From a checkpoint of a small mixture-of-experts model trained on Wikipedia.
Training: a variant of Adam for the experts, 5356 steps.
Below are experts of layer 6 (counted from 0) of a mixture-of-experts language model. Rows are named router (the router's row for the expert) and show model dimensions 0-223. Each number is 128 + 24 x the weight over its row's rms, rounded and kept within 0 to 255. Numbers have three digits each.
After each expert's rows: a language model's description of what the expert responds to. This comes from a sample of Wikipedia text that the model never trained on.

# expert 21
router:119112175110104145146097160103102107165102104140110113103089132146137133135134157125138110118116124144149120127097139162122099141090096123112153123105076141146155117125147130125128118084099137122128088083184115079123092137082138144131157153075139118124144109110135094122096089145136132105116136132137134172129174156109132083145093172132090118184144178141138133149105138134111129117107107100126186146151148102140139136104127098155123119145144145123128189115074128122117145124090144157114135129128127121101151120158110128129125160141143137113140197136128121130112159110077126157146080150110089131169106178130151127167078142141107129132155124131132099108119150137164115112142
Description: Common first names and the middle or final pieces of surnames, especially German or other European ones, such as Michael, Mü-n-stermann, Diet-er.

# expert 53
router:108104120139139115112151108164131097132138160150173108150152094122111125128162151133138163144149160139111140140099133123073134120167137157126156152131142104128126151164151105121141103176109106177079151139144147146069163092146132120154085164155092077089170135131110126109126125146123115127113093133126118112118143141148104120132097128135184137131144121083148169153144149113163089159207134131126107117141140143134092110101141120095133134119095140133151120131116126142111164119100119135101071116077126110126131122152167096138146128128131093116094097123146124104105143110111110125093125065119129178141124165092105111106121092117115131099159117125070103122136143131129152117131
Description: Verbs and verb endings describing actions or use, often after to: consolidate, form, undergo, use, establish, included, such.

# expert 19
router:147113131173173092107129095085146112140130106132124136127158084138105085116111102134169137128160119112071179111149178162128110095110122087134140134137143116164139097128078134152166135169123105174078164120123113136077147128138100117150090150140107129100134123079135145120167137144106155178127116118120125146120107166120136117106162156101134110146123125134116085155111143128113097139137158147121078119130126118105131173127129118119122165113124120129179150098145091120089166104143134112155158141156107118115107132118074134115152138116121092126099150116137161126132115166113140143180095103159094105160127143125107110136136139133099172164111133116117130121135151143126138187153
Description: Function words and the opening The in lead sentences of entries about albums, festivals, seasons and events, e.g. released through, The 2004, season of.

# expert 47
router:139164118170132133120168113114116110161101109131121161139144144111140127146134125177085154091131172166082077136152157103097108114137112123146171097116117129098116154120117098114073134159120122080134128122147103156134118092088106125139092158138118139132130135127082172103113131112077136148141150129118133123147136116146152151144131139112157121147133144112167131120115158098123138100140124164082139108180117124157120096158083102118105153141116165140122170164143154170152141180111155126167124106141107160143179123136125125082093159128137125118136143116152141135112117123138113138150168135106144134097148150105126124118068183131150129080135124116085119108120130091077107112126
Description: Adjectives and fragments in government, legal and news prose: general, public, private, special, federal, init-ial, act-ual, regular.

# expert 60
router:107146144129140123121102125144123116140133123134127157147170100125113144112154180106125147102143150112126128110137108159118091175134123132135144133159146158112098099132138093129149123146142095133119178122124131148094112119094088099140104118150088079117144092099105131175120115105136130134162131154146117128161153162135153150118088116103169112165125110133137138167155150118141081143165146141154129072146085102157161159120147111119132159103145151113156103110124110156100098066141123140142158109176111159126129087127144099124081138151088175115096120105081116115096116124167111104139093092115191145155170115079107151126140161093113118114132139116105146099145110141126129112126
Description: Endings that complete verbs, mainly -ed, -ated, -ing, such as help-ed, depic-ted, witness-ed, conduct-ed, and joining and.

# expert 17
router:134134111153089137148163142122107125116148151137137177099132102135111119137102116118156141096138111132110148156147094115138163140098115075073073124117165128105115098089124151148134119089135130140114122132139087137107076137142112113129158122173125102107107190134126098123132101135124127108134123125112110090138146150117154150157131130104126105141121113111167127075139138087137146087130110105100079125160161150159153141128115116160136133108113167111146152172132102102120128159131125137158160089149117140078153170114132184150106150138153135122153072073147152128118116105126154072170149164144125112131124087137097115137116124141159124144157158124163114103106168133131117143172
Description: Short word-internal pieces after an initial letter (T-ub, qu-art, F-isc-her) and en dashes between numbers in sports scores.

# expert 14
router:124150145162191151103164131085119125143094172113120158082129101111133123105138100082145131127157119084083127075153092124141139124114110109122093160112109136161099105099108131169158127103138108164102140127110124102118135153144085137092104145149091125124130131088114132122125105172145156159134141170151132132137120105130077095115122175116104149111176094163079129153118120127118145146133139135116080114165176128105146159130149109135159122116129141121134175151138173124114153101130113124131110145156111164154115129127148145114165111159125060168123135116151160140117131141114137105122131133117143138119077118097149104098176141152135134167141087144146125104146108140135122095152
Description: Word pieces and capitals in titles of songs, games, films and TV, such as the h in Rhythm, Wii, Somebody, plus words like television, episode, radio.

# expert 55
router:115144166171156104119084138105156079139160165132156132136142097144123119136134102117117097105165081131122089117172120149145105118119113122130108105079190146182113131135100094128110117125147110128110170108132119139083149125161101134108128164132121136101080139105131153095169135160118123168129125104129094108137121135139124150111106162144107100138143151079153122121135170150116139144120124108132103173145123131137117112117123091098130120097165142122168142096068106141140152154136169165166093145132132087107132137096078118109144156141114104164114134152113126139134076151094109121097151132126122126133112093153158145135127117136098148167154113091138143123127115101084103074143
Description: Pipe cells and team or place name starts in sports schedules and result tables, plus the preposition to in prose, e.g. Longwood, Hapoel.

# expert 54
router:119120115127125121131092137085125107168108087148144138139135167133084129120110114115116147114145133160091112128129193147108113066125117161150184121144098103104148114144153139137082145159173121109123139126157090157122148098116116140137118132110166124161115130153129151118125177081100161151130170136148077111131136118148147184147099088154150102130121106077134117155142154135134131105128085151106096154079110116132115123145109138102104107143150148069116088117123128124136152124162161116109159118123132128126106122118103099146113154129114152105102133153124145122142069122107126186140140102157075170131110134122116106117099168155160131157120087120143151111127128121100112148097
Description: Words like the, of, for, from, especially in political or institutional text, such as University of, mayor of, j-ur-isdiction, represented.

# expert 35
router:098154111124131109080141129109106126160114139163123142097109157143150114124138112158134122094135133140144107115079129139143135129150114104123119148092119143144166138128147090122140144133120101136156127126142142078166126092119142107143137124130099082140155125140139143154120093150110113093141112156154107156137132162167127128164137125125101145160110143134143181139119082159115111115110139167124142085121090059148113117103136083165152116092087127129142173153143137128132159179140123128122109137140150148152099112168093085131141131113129112090121139138148131108082172119121125101106148120096101156160126148170130077109085136142096148158154124181115150150091093070086171145128
Description: Word pieces ending abstract or institutional nouns like healthc-are, intellig-ence, education, research, Department, in academic and organizational contexts.

# expert 41
router:086116083113159175117167123123090136173135177147163138131134102142122123156096142127094137156158110152119155137111138165144151106101120144182143144107120093130116108153101121090156163144124141121138090130151135158137108132113168146132142069099125101137203157124114071088125126150138126089109114156141126099092095120107141123096152123109112123129159155103170090131114103134142111158088117140161163115137120150156113095124133135104126161101126144138123141131149138118179098123107114133079154127122135116159115088092156117117146107124113176123122161084087108095119134128130099131175122126112124120156157110177125101154093138133118136125101135138123190133118146132146125138139
Description: Colour words, -idae family endings and word fragments in taxonomy and species descriptions: whitish, yellow, red, dorsal, Tracheophytes.

# expert 33
router:176121157128082087188118137111094155085114155125130137105140155119102133110164126133129129129128126136136115095149153117090135126092136126158134146130070104144101114145158119123138110145102177149128153120158129114132112141119130153162132179087147141129122132125139122171127116154155084153158117134148105113103160108109110113126105133119110126153107126171145127147075181164147109134137105105099134123101132121111149159126148075117113092129080154111160102113083122115096143109078158137129118116088143100125156129106134134144141115127131142141139132124095161101163171112129078122108147104133089118148105093091133130169085082147142122135181122112115124082172117113138103174109
Description: Joining words and separators between people's names in cast, credit and roster lists, such as and, commas, pipes, by, with.

# expert 58
router:086143160122105162081139164120114114140102158139125091155156096166115155148115085134143081102148141117155159099155129123145095099104119095147127142094144118124105092164167117177150121143118110186163141128172150130132114133087114138165126181129120130099169145105110092121105109103095123107113086118142122097099136116141087123099108137093148095145145112125144096166120137141096082157119156135109134155125082108158133125117126110125154157105123130137130167119150135115142151123128095139087125141131116135111129105129131090096121086135110114120127156137111118138095141141117087106125088131129154142174121166142107143146177143119122157165096071137137120148098101104170156105160
Description: Bare space tokens before years after dates or in, plus nouns like word, name, genus in etymology sections.

# expert 10
router:134103139143168110116112113099121091121076077076080137124109094126146147105120142115137117119127112121109099164164124147139164114139109118125097153133137138078102111133096152170144101081085111145108151178096112075118183149109121131116110078124101090140123129112110088124153120148190158127122082148170091126143138138140146126113151126123131145115145100139124107132089153170114172180114104133148146120093150136123151139156147136149151116107136100092159124127139150065098151143146128128138153160148114154127131130155127127122166129141116120105096081084124177108154137118120131113119126143176160185147132134150124140119143134151116143134099145145132133112162130135142154148137
Description: Tokens in album and song articles: chart tables, track listings, review rating tables and credits, such as Track, guitar, Billboard, Album.

# expert 63
router:100105172138114169158127124103098128102114153137153167114115153158156093129093136128143131135140135101129099140145117072130113137135133126152145146098143113125182141110100139163125112108134099141161100105150119144114137139155114147097110125137149132075174158118120105140171140134132166071107122180121142143158162132124073133127102112112134118125106139140124104125094133161158141142102145141144110156115137090114108118138141106154150102093164140122168164165192146133101128151115118142113108176088147154112101114103140151125123128125114145093168126151088112115118174111147110124102158135119080140139082109134134091161158115134107135127166131069118112135119144136069128076160
Description: Middle pieces of proper names after a capital letter, such as D-ud-ley, Gra-pp-o, Ar-k-ansas, plus °N coordinate marks.

# expert 4
router:131120171142094193146099164123132126124143133143128113093142129139136144104154162117113158099125143098116148141147125129097125121136119111139146173097118131151121102164110118173151087160093157095105122132102160116107145154127137123120114118123148103110133088127108120172133116147148107080128131158113137144130168136144157154104064130106131166108147108171120150159118155177095076129145165152103131126125129086115112126112162120159160117098148140111154116175086110152125127085158137156150118097132141101091139131120115118176141132119139174087111110121083093119133130117091101127138102099105141108139136070134105139128122171104099126135144160092095136088145118120140091087095
Description: Kinship words like wife, father, mother, daughter, plus mid-word pieces of surnames and brand names such as She-ar-er, Coleco-V-ision.

# expert 18
router:157118085164139101118119140133112172153117078155111126119098177129162100153169124189131117124151137114092127133103146127121152115132111099116185142134105130150161169157129087117135098154155096119156159107111123122115142089135112105177132127083183082142089103135153132129102112125093148121108113095132111131148176105189118139172090100114118132152108100113138145172131134109122100117132147175165131086165097128166138095105102143127131146110126180141124162116093111149136135171124132117102143141109127121143134095140112107165117103124132122099082136167081150135128098129126127116113112121150086134155166174108125116137127138146123141144143114133116106130110131110133095143100
Description: Country, nationality and political words and name endings, such as Sy-rian, Islam-ic, Army, Liberal, Congress, government, often in place names.

# expert 11
router:117109125147150127099162156087147126120066115153153119141129119120111138157109108144156139093159111095110132101135125151140134103113119092152152112126125140124154131124152131191167151107159127139134139098175122170126128162148092143164163155096094100124150132134142149124137135088131130113099162077125087092148112159149108152110128194106132115117117170178134089137128165130125124090134139123107102183155107144080120112130125131132139135127140151136097112141114110144160129122116148124149099188144107121082118152125131106106114117136126103126148155179125096110133104163151120111154125138155095127109097155113128153094103110097106146137094081086141114131107154101095157174164
Description: Year digits, month names and election/census words in dates, especially biography lines like Born: 19 May 1935 or Died: 4 March.

# expert 25
router:110129159154139149149158144097103136148131170166105125075179091128129124133075143117169125143149156092138150150141120119096147122090133151128122152088139146151097130119139156152144106158107118146128166129150104115136103133135082108106078140122129093101140138108103094108102084117088162117097114167124150102150148161178109162112152153152115122166118129121146128090104137138156115121156127091165134133145124097148089152129108133146092139110091152095146171152137154142101156113127147146059103155124131141117113148177123099107141176094127150104099124143121124089117128098141126082117124083126118103160159132125128103152152130120127116124148144127130088147134160113085147102098
Description: Common word-internal pieces such as ap, ing, ch after a stem, e.g. cigar-shaped, anything, Synchrotron, plus Location and Coordinates labels.

# expert 32
router:121126128153124112121150139134101132172108140117103148120142173115114139102131104142166129097137146068163158113121138139109110147125091118151140128116102136122134147160150182165158124154154129163120166098136101162102127123111088123139106132086120145125116097115143094140155089146142113130168091147135090144129130141125101100077083142118125109165086154100129110142078179183132089144116119146137129149156166130144120105081163089107122148139111149131131166112105095164106162139092133157150104163136131135094123076122131107132147141167101143145147153115125108097132113120085120079127127122138105150180097176134125101151111099129155147162135135114107149116120125096132146146091
Description: Spaces, dashes and periods in bibliographies, ISBN lists and species lists, such as "L.," and list-starting dashes, plus year pieces 200, 201.

# expert 46
router:125117152141132122131144142121128136100111159174150117138140100145119080146105128167150099099095095116124103116136096144129123133107074122133084148116164121180152117081095148133149111098115104151095159115134108107133100120085113131118136179137133125108128127121124130112140169134169103109092106118158143111136141146126134165139109177140100086118126162101144119122076119143119120158081150094146097153129163140160077104093152118149156177111145143135133178145117134142124181144104143110119163110123094116091112131149079151179151152148090066134113133133146167100170166112103121134121123150115115129158147144154115110097093106135132136122105157151131116121109112129159125139168
Description: Mid-word pieces of foreign place and personal names, often after K, such as K-yn-eton, Krak-ow, Sk-op-je, Boruss-ia.

# expert 16
router:073113162098145160173117108152124132135130120130169127098104159147172099104085141092125115136125107098126132168173128135158132154117119104103166082105149171149142167129144176101142129083136129113113114141107118123106125124157183082077153119136172126083112168099136097134145117151124140128098141149093101133108138127133131118118125154177111113119119188116108116090125127137134126108136089132136088153106171138118143118117140123156099083106124093134128106108145066147098116135135157147133121137088121110149164139110118107174142130123135146145113166144150159118150091129165129127159098094161102150126144111150155124142129115130120173138149118094132128099155121083098106109121
Description: Word pieces inside Portuguese, Spanish, Hungarian and other foreign names in sports tables and lists, such as Jú-n-ior, P-ed-ro, L-ith-uania.

# expert 26
router:100141092121146131089122161083159066076119126175103144138131105134125129119116134090117141108119117138100112131109125140153107142111092117145144167129109118113106129153110144128137095161109091118091174143125144113154146094109119128155062120161107113142169136116087086139145143165132108088114133157169135100136155127118098132143144130123116145169157125113119129148092125139136139154118138135140128080090169139149108109106127168090179156092123139092103162164103151120093160085099137126181129132117103122107108095136151156163112151125114139113153143110137145093171128126097111104144152120146164115122152145141085111077146123108175142115145135156159143154171120144109115133132
Description: Second pieces of common lowercase words, often right after b or st, as in borders, bleeding, big, ladybug, plus nouns like ship, river, road.

# expert 39
router:171142154152158124145107130117094132151108140124137129141129172134084138106161106163138153125151123113161118105122169148119132148182110178112111137137102150123133101095131137163101131142115120078150114160113145132121112115087126147133121134151136139139102140128104154117114098142119162092158103090147174149091120158105135149131132128169140128150134116138126157136092120148103172138112143091170175090100113138125166121122140086113161083156077141122111124089154128148155092138093138170115091147142154130091133116109104115141137115083113120127139102072145106156109146101113139098126112150074140180102116147149146139099067105141119151116097139165129117140093143129158151100156
Description: Closing == marks and line breaks after section titles such as Career, Education or Biography, and paragraph breaks in biographies.

# expert 37
router:161128145183100129122132121131144129105120160092119132129119149131133095104117080154138148092103132124156121090158209159125183151105126161110116121105126174141096158158105151139145153131110130147165144138123134150107124092146138129132089159099100107120099133142096099130116121161180159142151098142103110114127175176100141120113074132112065120156118132131153115106109154185147150107114115093160113130134112103118122127133167075096148102107142127150169146141117094118121158136139130168140111131123136149092142100109114101146114137137114104143112119132115105125095109103104103130167155156127125158105079123163123128117106119134104138095144159140073121115116141085153123142104
Description: Paragraph-ending breaks after a full stop, list-label colons like Saves:, and first names or name starts such as Mike, Mc, Robert.

# expert 51
router:134114118179151118125128155131073140184069145159131150115140123101126151159154142116124141097129113132133154105103196120145088135115105104158157104064106135155120141143137143125131154142126146143160155112170113147082101116134104143109121124135150102102168100121121096121082119119093109150121114097101146111121174122133154136103097134098104075164116136101133114161106147144126086129099141107128137135136155102172099138139099088105127126113130161164088139125136105129153100163102138150104146150135181119157134099114117088139093094127100138112128152158097122122120127116093114180148090150149114139147128178129137116176116145189137125138136128127140109107136108141125113166131
Description: Articles and word pieces in writing on churches, popes and medieval rulers, such as Hol-y Roman, Episcop-al, Catholic, Lord.

# expert 34
router:065122110151115166144115119136147153125149139126092138125108108136106121088135134120126148136157107188142118169156114168139154118147158142145117109120161143106131179098094109093116072083138102095098122146105119129161136156142150139108115117159098142108110128099108168126119161133135147161155129139141142105104071174107182114144141141152098130103117107121117131131107138142151165118114132152155154121111144109117172126125107102103117083141157113128145098119147134115161121127100191108142123113111103124100134104108107078163164158118148142158163131106125146171157083144137136120088093084173132144138136058177119113115139141110112157124123118120131118110126147108156104109131
Description: Headers, list dashes and labels in sports honours, standings and squad tables, such as Apps, Goals, Team, Championship, Total.

# expert 8
router:122142128111112128160166141123159176113154116123171142102163162128118106092112121164166106138112131096108153136151144164108152082154110115173178122101119133143149111147143152118098104094140115121119109072104092121138092149114109122142099129070168114113134128146097107165145134140137140107105108103120126129128146123164114144130076125152116106167134136120112104128089151161191114157157147173106114110103150114136088114123093139154146148103130122137133132165102159107130107162131122118103142126080126156102159103115124139134160170154177150136105116129130155128138132103139091097139108129137110139162179179138099143149094101150103117135163139100150108128087150140119082131101
Description: Word pieces inside Indian and other South Asian names and places, especially after Bh, Sh, K, J, such as Bhatt, Bengal, Bombay, Yadav.

# expert 45
router:147144099102142189165152136117102107149159135127136125118151095163127166157143118112155131167151105175136140149073110178146159105142112111123125106112134140077105142175149181120153095122120128127144128122133136177146123122151135151141123113160096136133097169127139141125136124132164155105129139160122103120121094095120105111071152136111141123099104113122130088103117059121112111144104136105142121135105163149168130080121126136090108152105124151119095112100138143170158146142076113150090151138088123149132125119104188101116119123104168139118130101123074140120120161097130133118132135157125114118089144169148092143133142149165125097118082143144108097104114143136151148096124
Description: Word starts and modals in scientific and technical prose, such as may, consid, determ, com, chang, and pieces inside chemical or taxonomic terms.

# expert 52
router:092122108114128178113120122085125109142128077122065143155140095159174109085166125101131139112163171111112136090161154159128148128162133118130091128170115098116111125126092085138177118138155072138147112133113148126182127111106142125133153085146159158155113153149114097097125148137158169124121118120126147106116082113148177122132151135117106127144120098116123106116126113118135162129109132169127130114127121123147133145151138097148118086111135124116149150117151098157150133153157153144104147139142104163107094110098103085142126133149103133135109107107121167172124094183158147109151150135104143145162173074116094171097125137126105152146087118122117133111125108118165154108126
Description: Spaces, digits and word pieces in infobox fields and stat lists, such as Area, Enrollment, Occupation, Senior career, medal.

# expert 62
router:134092148136129163127160090098128128130139114113117167117118109132141097116117090178117154160129143139117117154145096139098145126128149080092148121126153122130124165112091145143128147103157128096095141160138103140105152110155128137127136115138146127097088153120126132097130114157138123156115122182099114108121140137148161199091151132121093123080112090080157145075145115110157170118133116155121081135143139159171145112095072160168116119125129095113129123151113112151122150159093119153090140147096122116075128193141116161149162122137130129103131133103118145123155142162144134158141152114126099118141131125173097103142110148161110160146155129081146097086148130149116102100119
Description: Word pieces starting table row labels or names, such as Seat change, Seattle, Multiple, Place of birth, plus abbreviations like JPL, MPC, UTC.

# expert 30
router:153135156145113089099139101143116103132142170141168120140147111139120144153109127111145129158151183123161120129119099100146168138106159152104106125172160156116092150158188096127133149158119179159092155130151085145161095096126109123156099132117129144106118101180118160153128132124143099138147152086127166120146128151092115134136112128134093145143110087164105166140116125122132102135101152098188128116142083102121122154134128136131153134135089156130131091085137086152070123080115150100160133101115135133107158104145127141131166155113155156119090113154124103130096109153157117144136124083083130095151140135098125135108128127119160117135143134081104106106138116100121140156147
Description: Clause-linking and, but, or, pronouns and auxiliaries, and adverbs in narrative prose, such as eventually, never, shortly, still, they.

# expert 59
router:133134122140071109069149114126137102164122121128146128123161137143134142117090095124148115124150160127163131139133110119133133109117141149100124145176130139106103163115145110120151145155120120143139121170136107137109083081114147141167120072125148153119105116139112148157127156141120106107142117082145153114153118144096137131082174123117107132159144101125096111146129111077146098130116160088158091121137091104142096136187094153149134151147113141119129087157149088164122112130180124069117136113185080145142119099146113128116155140136161145127132133121115116133086135151169121148133131130111150080163122124104104131098168122119167120112087162101135134130114097161182123163167
Description: Forms of be (was, is, were, been) and -ly adverb endings after stems: locally, equally, freely, relatively, generally.

# expert 27
router:093102125146133113108136147159127158131146156110094160098109116174163075103135123142131158094155128140118118140158132113129144128125106123151096093104152149159168178112094131077138122126135088165102161102095114089095148100134131112102131120081175146075124099128127095157121141130118105165122123134128110118128090146123166104136107110091069111122160161115166166157180137114136140109143118142108099134118127114139118106116109112111160129157150124131157166133115111152127150156144161115140119140185095179114142123104118109161157138118112083143130159137131123123153098168120128133128110096150121152137109081164153074155135110128120155174148148129121099113090123112097143116141
Description: Spaces, numbers and league-name endings inside football statistics tables, such as Prim-era, Divisi-ón, Conference, and blank cells between pipes.

# expert 42
router:136146148152125105087145112130133118168115102118160156115137094077108107099135134085125149163107140132147104109140118102143088117091120112117107161160134085116076094159131125137138092129139127112122147111162096143110101132129104158138114111108062142129134079117085092103157115166119143145110130168135137156134090113088118128080132112081150124149155160086086102147093160148153129164124134134166119130165177168138114162141133173117149162121133137120162151157127115137125145112120102137146141134135113164146112081138117129104140120134126158137115146121116117138089158125136119097158150153077167129142150150168123108105146162156116089169152165121150093129165114140109143143112
Description: Colons, times, units and × in spec lists, such as 8.5:1, 324 mm (13 in), and has or had after a subject.

# expert 15
router:102127141099119125149134114127159135153133143146135146105119082141153089125092125104112167132128116174124167128184143116132108146134164109108118085125148127121112181078105127089147099148147123083087105127105107144117166140129112139110117107122144172146127090102116168088131147176170148147148145147153093104080127124112195109096159127146095145135122184117132109083123111103116141136164097098105092120154106137134157150109144126112117123124171111116175128079100104112150130144140140119154108115134143148110129154108129150173153130117127148138083151111158119179143096145122144085113099108150147108118115094131151153122115135131112164099151148137152143108146100094106153100135
Description: Word pieces in sports results and race reports, such as won, championship, finals, compet, asketball, plus table pipe separators.

# expert 57
router:149150143135118115151110130099105135172154179160121130174185099112104148129138077149144104103118135097141153073160140134151114161146119108142107153103104157142111133164115098166127131135124101161148167093122144155166111108082084155153096155097102083109088147161126132155162086127116169138151129143144107130121115115114116130176106149168135109106141097153109102168126118144103101118079133142153103109143122155130111144103115158108134112122142151101087152122105147165129150140119115125127086161155104108104174101133125108127118114117100138146174129122110139163156123112120104142139131160128166131100089142105081121099111123132131134128144128159141128132075154141105176118108
Description: Opening quotation marks, parentheses, dashes and heading-end marks that begin a quoted title, list item or new section.

# expert 24
router:089148128087121162107151156108075095187123128145119138129124136140109139129122133179103129117145126130188115125090152131121169116104085168118117162104118133123125086144084084167166128150170121136101133116132127130128126119115108081111107138114070109111151093129120102120166124121091109068135118128123128121168099148151123105114102105096116094097171136078165110150119131134097116143119142145108111140151142130171124181159149122120162141150141119167108188148159137135158140162137136123143134128136121153124103092098150115138106152143131116095104136119097130118114146108098129126144140179078111157131148163125154172130164145133096121148129121119128134140140119154080136171136
Description: Opening pieces of words and stray spaces, often in church, building or taxonomy descriptions, such as pulp-it, stat-ue, style, p-ollution.

# expert 0
router:084128157152116112099100136111127114169101128138119153115151091122154124149154125149138124112133114124134093152150143136153106122112151094147139127126170169141158136160131083142131094134111090121120151102171109118080131104160111112131095139124132116117183074118145159125120121119114142152101143134118135105120123172157153122090114162137107073152098142080142117173100121135131119123119125107143146117167140154155102139125101160149123167086177167129163151102082124184162113119088117136137131147140114128143134104143127104145125164146128155117099153158114087124121110124107140144090106126143149140148126133165130121159094150114139156172096162153117087089116094096151093066152
Description: Pieces inside German, Slavic and other non-English names and titles, such as Öster-re-ich, Re-ich-sarchiv, Le-vkojen; also the word another.

# expert 7
router:133129137153130124120145144110139167107111122123128140151159146097099168135172160138125175125131142137161149102115145098104115126148114159178159090142151093172091144172118067113140117163105113131138153143094128132075138106121106141112101120158151097130142120123125140121170112147175141135155163140128119157128159127131139141132094142149092150123135106115135164146120121173130081140182156119141133123151100128144129130096156076173147162101101145125157135105098132146115165067133099112162101099130133112137189127150109101133136128091121102081140166120124089096099142131124092120128135119058137132133138138091115092166102140124125121112141102133101121118134110110104102096121
Description: Possessive 's and his/her/whose, especially in narrative or biographical prose about people, e.g. he's, his death, René's.

# expert 9
router:130158084125165105096148146128108114137085145096080174121121129110089111096125142106125124128132129064123113088160148138134117102138096131083132117128117145141134142117096172158155126127101108111136169143117121103106117149098100111129103139091102117121125105090139133137131150152093086176176109097130102138116147138138150163092137132132117130183159131134118115153082182173131127145140071141145086116140118150160140123150147085152110139108096151094180174131132147156087166155124140096121111132146126161104134108130078123156145151142148105115108138123107180125114101156107126111165141139151130117157107143116129148113131130155119154138126159109112150078112106130149120168147
Description: Words in filmographies, award lists and media credits, such as Best, Nominated, Supporting, Episode, Music, Records, the.

# expert 28
router:093134128112105123159119161158098095125132129149156114113085111137133075111105124101118147101156102132126115142147100122149172148110100104117116111155090129174149172110165134102142096101116126112100147106153118082144152127117071068108130101135144125121130133114136129156160140165155101155092130142108141108132147168086136143145158149132115082126093143113119104105107110126133171111099110083123088151080160101161120126092114157156142122141099138104116159136116116148129133160114167166099100137110072151127165150138129133145138131147129145130152148159125149117149099101156120145177122158143105145149109139095129096150104128178122130135151161144169073134130121085129118141169
Description: Pieces inside personal names in sports results tables, such as G-on-zález, I-van Lendl, and first-name starts like Don, Bob, Mich.

# expert 49
router:147090112123103119099096123078134121164109087152093122158119173134124093135134125151115120118120112106088142149110156143173163138136142114161154146134083127142138145146113114150127156120140115090169152144154095152115085092107165094100154065108141104150141112105131099109161116114124178079131109116143147099138134119089122103128145153127132138160120138136145095094116129144144132156107115161154151129146105149154156122119138101133099114124108150134126114093104169132144134158084130126109124115175088151121113141150099095138153087140098124123101129077094185110145094128115102111126130131137117175149160144123153147125126157171127157132136098116141099151148162169183116117080
Description: Nationality adjectives and endings in biography openings and infobox lines, e.g. Norwegian footballer, Chinese-American, English, plus infobox punctuation.

# expert 44
router:096139142134108158110117128118154104124134120144123111103161138153135137140069134146129125108171121106127123152124151161133104077113130168157142162125132100110127121144151091133124126170172165112100135119150123136110140107148116091154139109124120167081127138128131144113114172077110128132092119105132105107138099105170127145139098107079150114076178153111143110155190146093155142119101150128111116184088119155102144115093136163100144120140152140178098092125126091141178109120147133118114135178111154110158081144093111114134130127146078120120108126137148127110107109163136123163135147125135098151133087184126112128142140088080145123147098125139106151154137130130156125169112
Description: Direction and place words in location descriptions of villages and districts, such as southern, northeast-ern part, area, region, located within.

# expert 29
router:150096093080105125060171160174130127135113138138119125146118126112105160148154131130142106155123154160176161140109101096107154144124143145117118153136128103100144172163105155103118103163132091152138124153128106113116125120131117084161106098141093116150126124106103167092133103148114142089116097135088121128157179141166134153148127117114130136107147112127117129151148102079149088171170163156104125081138096147133130137126105160088140151095156135114107137173101146118128135114115083102120152101117121133149108111106148105151158153144156138093159124112101070135120107140134150131107124098137135152102146123097095163059141147107111149135136138151096119151126121134170154144135
Description: Plural suffixes completing nouns (-s, -es, -ies, -ions) and plural words like members, children, schools, players, those.

# expert 61
router:102172135143132124123099100136124092176166101145146112127152148125106115097093122132139108125132105147143135121114122107147136077117129175156102126113146083128146137178126119116162129117133150130106148076153098165119122104138162144147148120126113141083141151128132142120151130133133117157114142127101087095090126078134119114116113083093166085115178153073161105126165140103156122119120119110117138192143154149135114119097150162123156139096164100142122103126116103133171101141102137151163116153110156133158084098091144134070113135143095161142117128112083137103144131138113129134108155121167089097147121103089100128137115103124140103172105107113125129140145086134133133178092
Description: Prepositions and list dashes in geographic or infobox text, e.g. Sierra Leone to the Congo, near, north, along, approximately.

# expert 13
router:104120144128153121078116148111121166152100142127099148123117117134124108117152102180161127127152142137125113111115093116120129115079112105126113166142113142128144144171101119116112134151144099121145162160151078165131112111103126123153096140123140085101139102121132147101155129094067112162119129130158135099168129123140076171111155135162133087135120183097142124151111164070103109136146147148130093076150125097135139096088075132122125175118095139114096154105100130164194150165117140137105147117144116123148137127110106102170102150157104147111123136129094116088114105129096165124153087138167114132175118108145108102109122130155134136146111122146151140146145154118114132089115
Description: Country and organization names and acronyms in political or military text, e.g. United States, USSR, UNESCO, Britain, Japan, plus word-internal pieces.

# expert 12
router:103127153158123130106109148123152100143107152107086155138096137165119080112136095149168123096157150146098119102141109161134134093109093086126144137105094147136128153132102134146138096154157087141122157086137137098108124109118104145141141158106114094147128078123145115139121123152134108120081086137135151096168130135147093087103134136115108095166157103100125136131135144145140111115111096139129120148170131073136123094103128121122153143164117156121129166147110156154137153174113146126125154152166147174103119106138077113141131141164113143108084124099133159146139079137093155104117115124170166165131075136143165116144134131145128140145154163110095110140133078072128114117171
Description: Final pieces that complete place, brand or event names, such as Nintend-o, London, Exhib-ition, Met-ro; also line breaks before list or table items.

# expert 43
router:122142127112124146136133155102208162082150155147184164090124133138118095123135115150145124140091100093080096085138117115134118110085116100109152129147119165160132082140109122093156087125163114141153120096103099179119070140114115144140134177133127121116116152089092100130113125136124125126141129151109125125141148133078143134117101100171094112173129185111173137126139121110134142151157160162139103151137141149131084099106106106132142099157150140138176137139123113114154144120135132096137131126137120133117137104136102139166158177132106111130127113132124151154132100144138114105138065136141121099139155155174146125139137118129129116158175108085170136111102126149096125105146
Description: Syllable pieces inside Japanese and other Asian romanized names, plus CJK bytes, e.g. Tokutomi, Nakamura, Asahikawa, Shogo.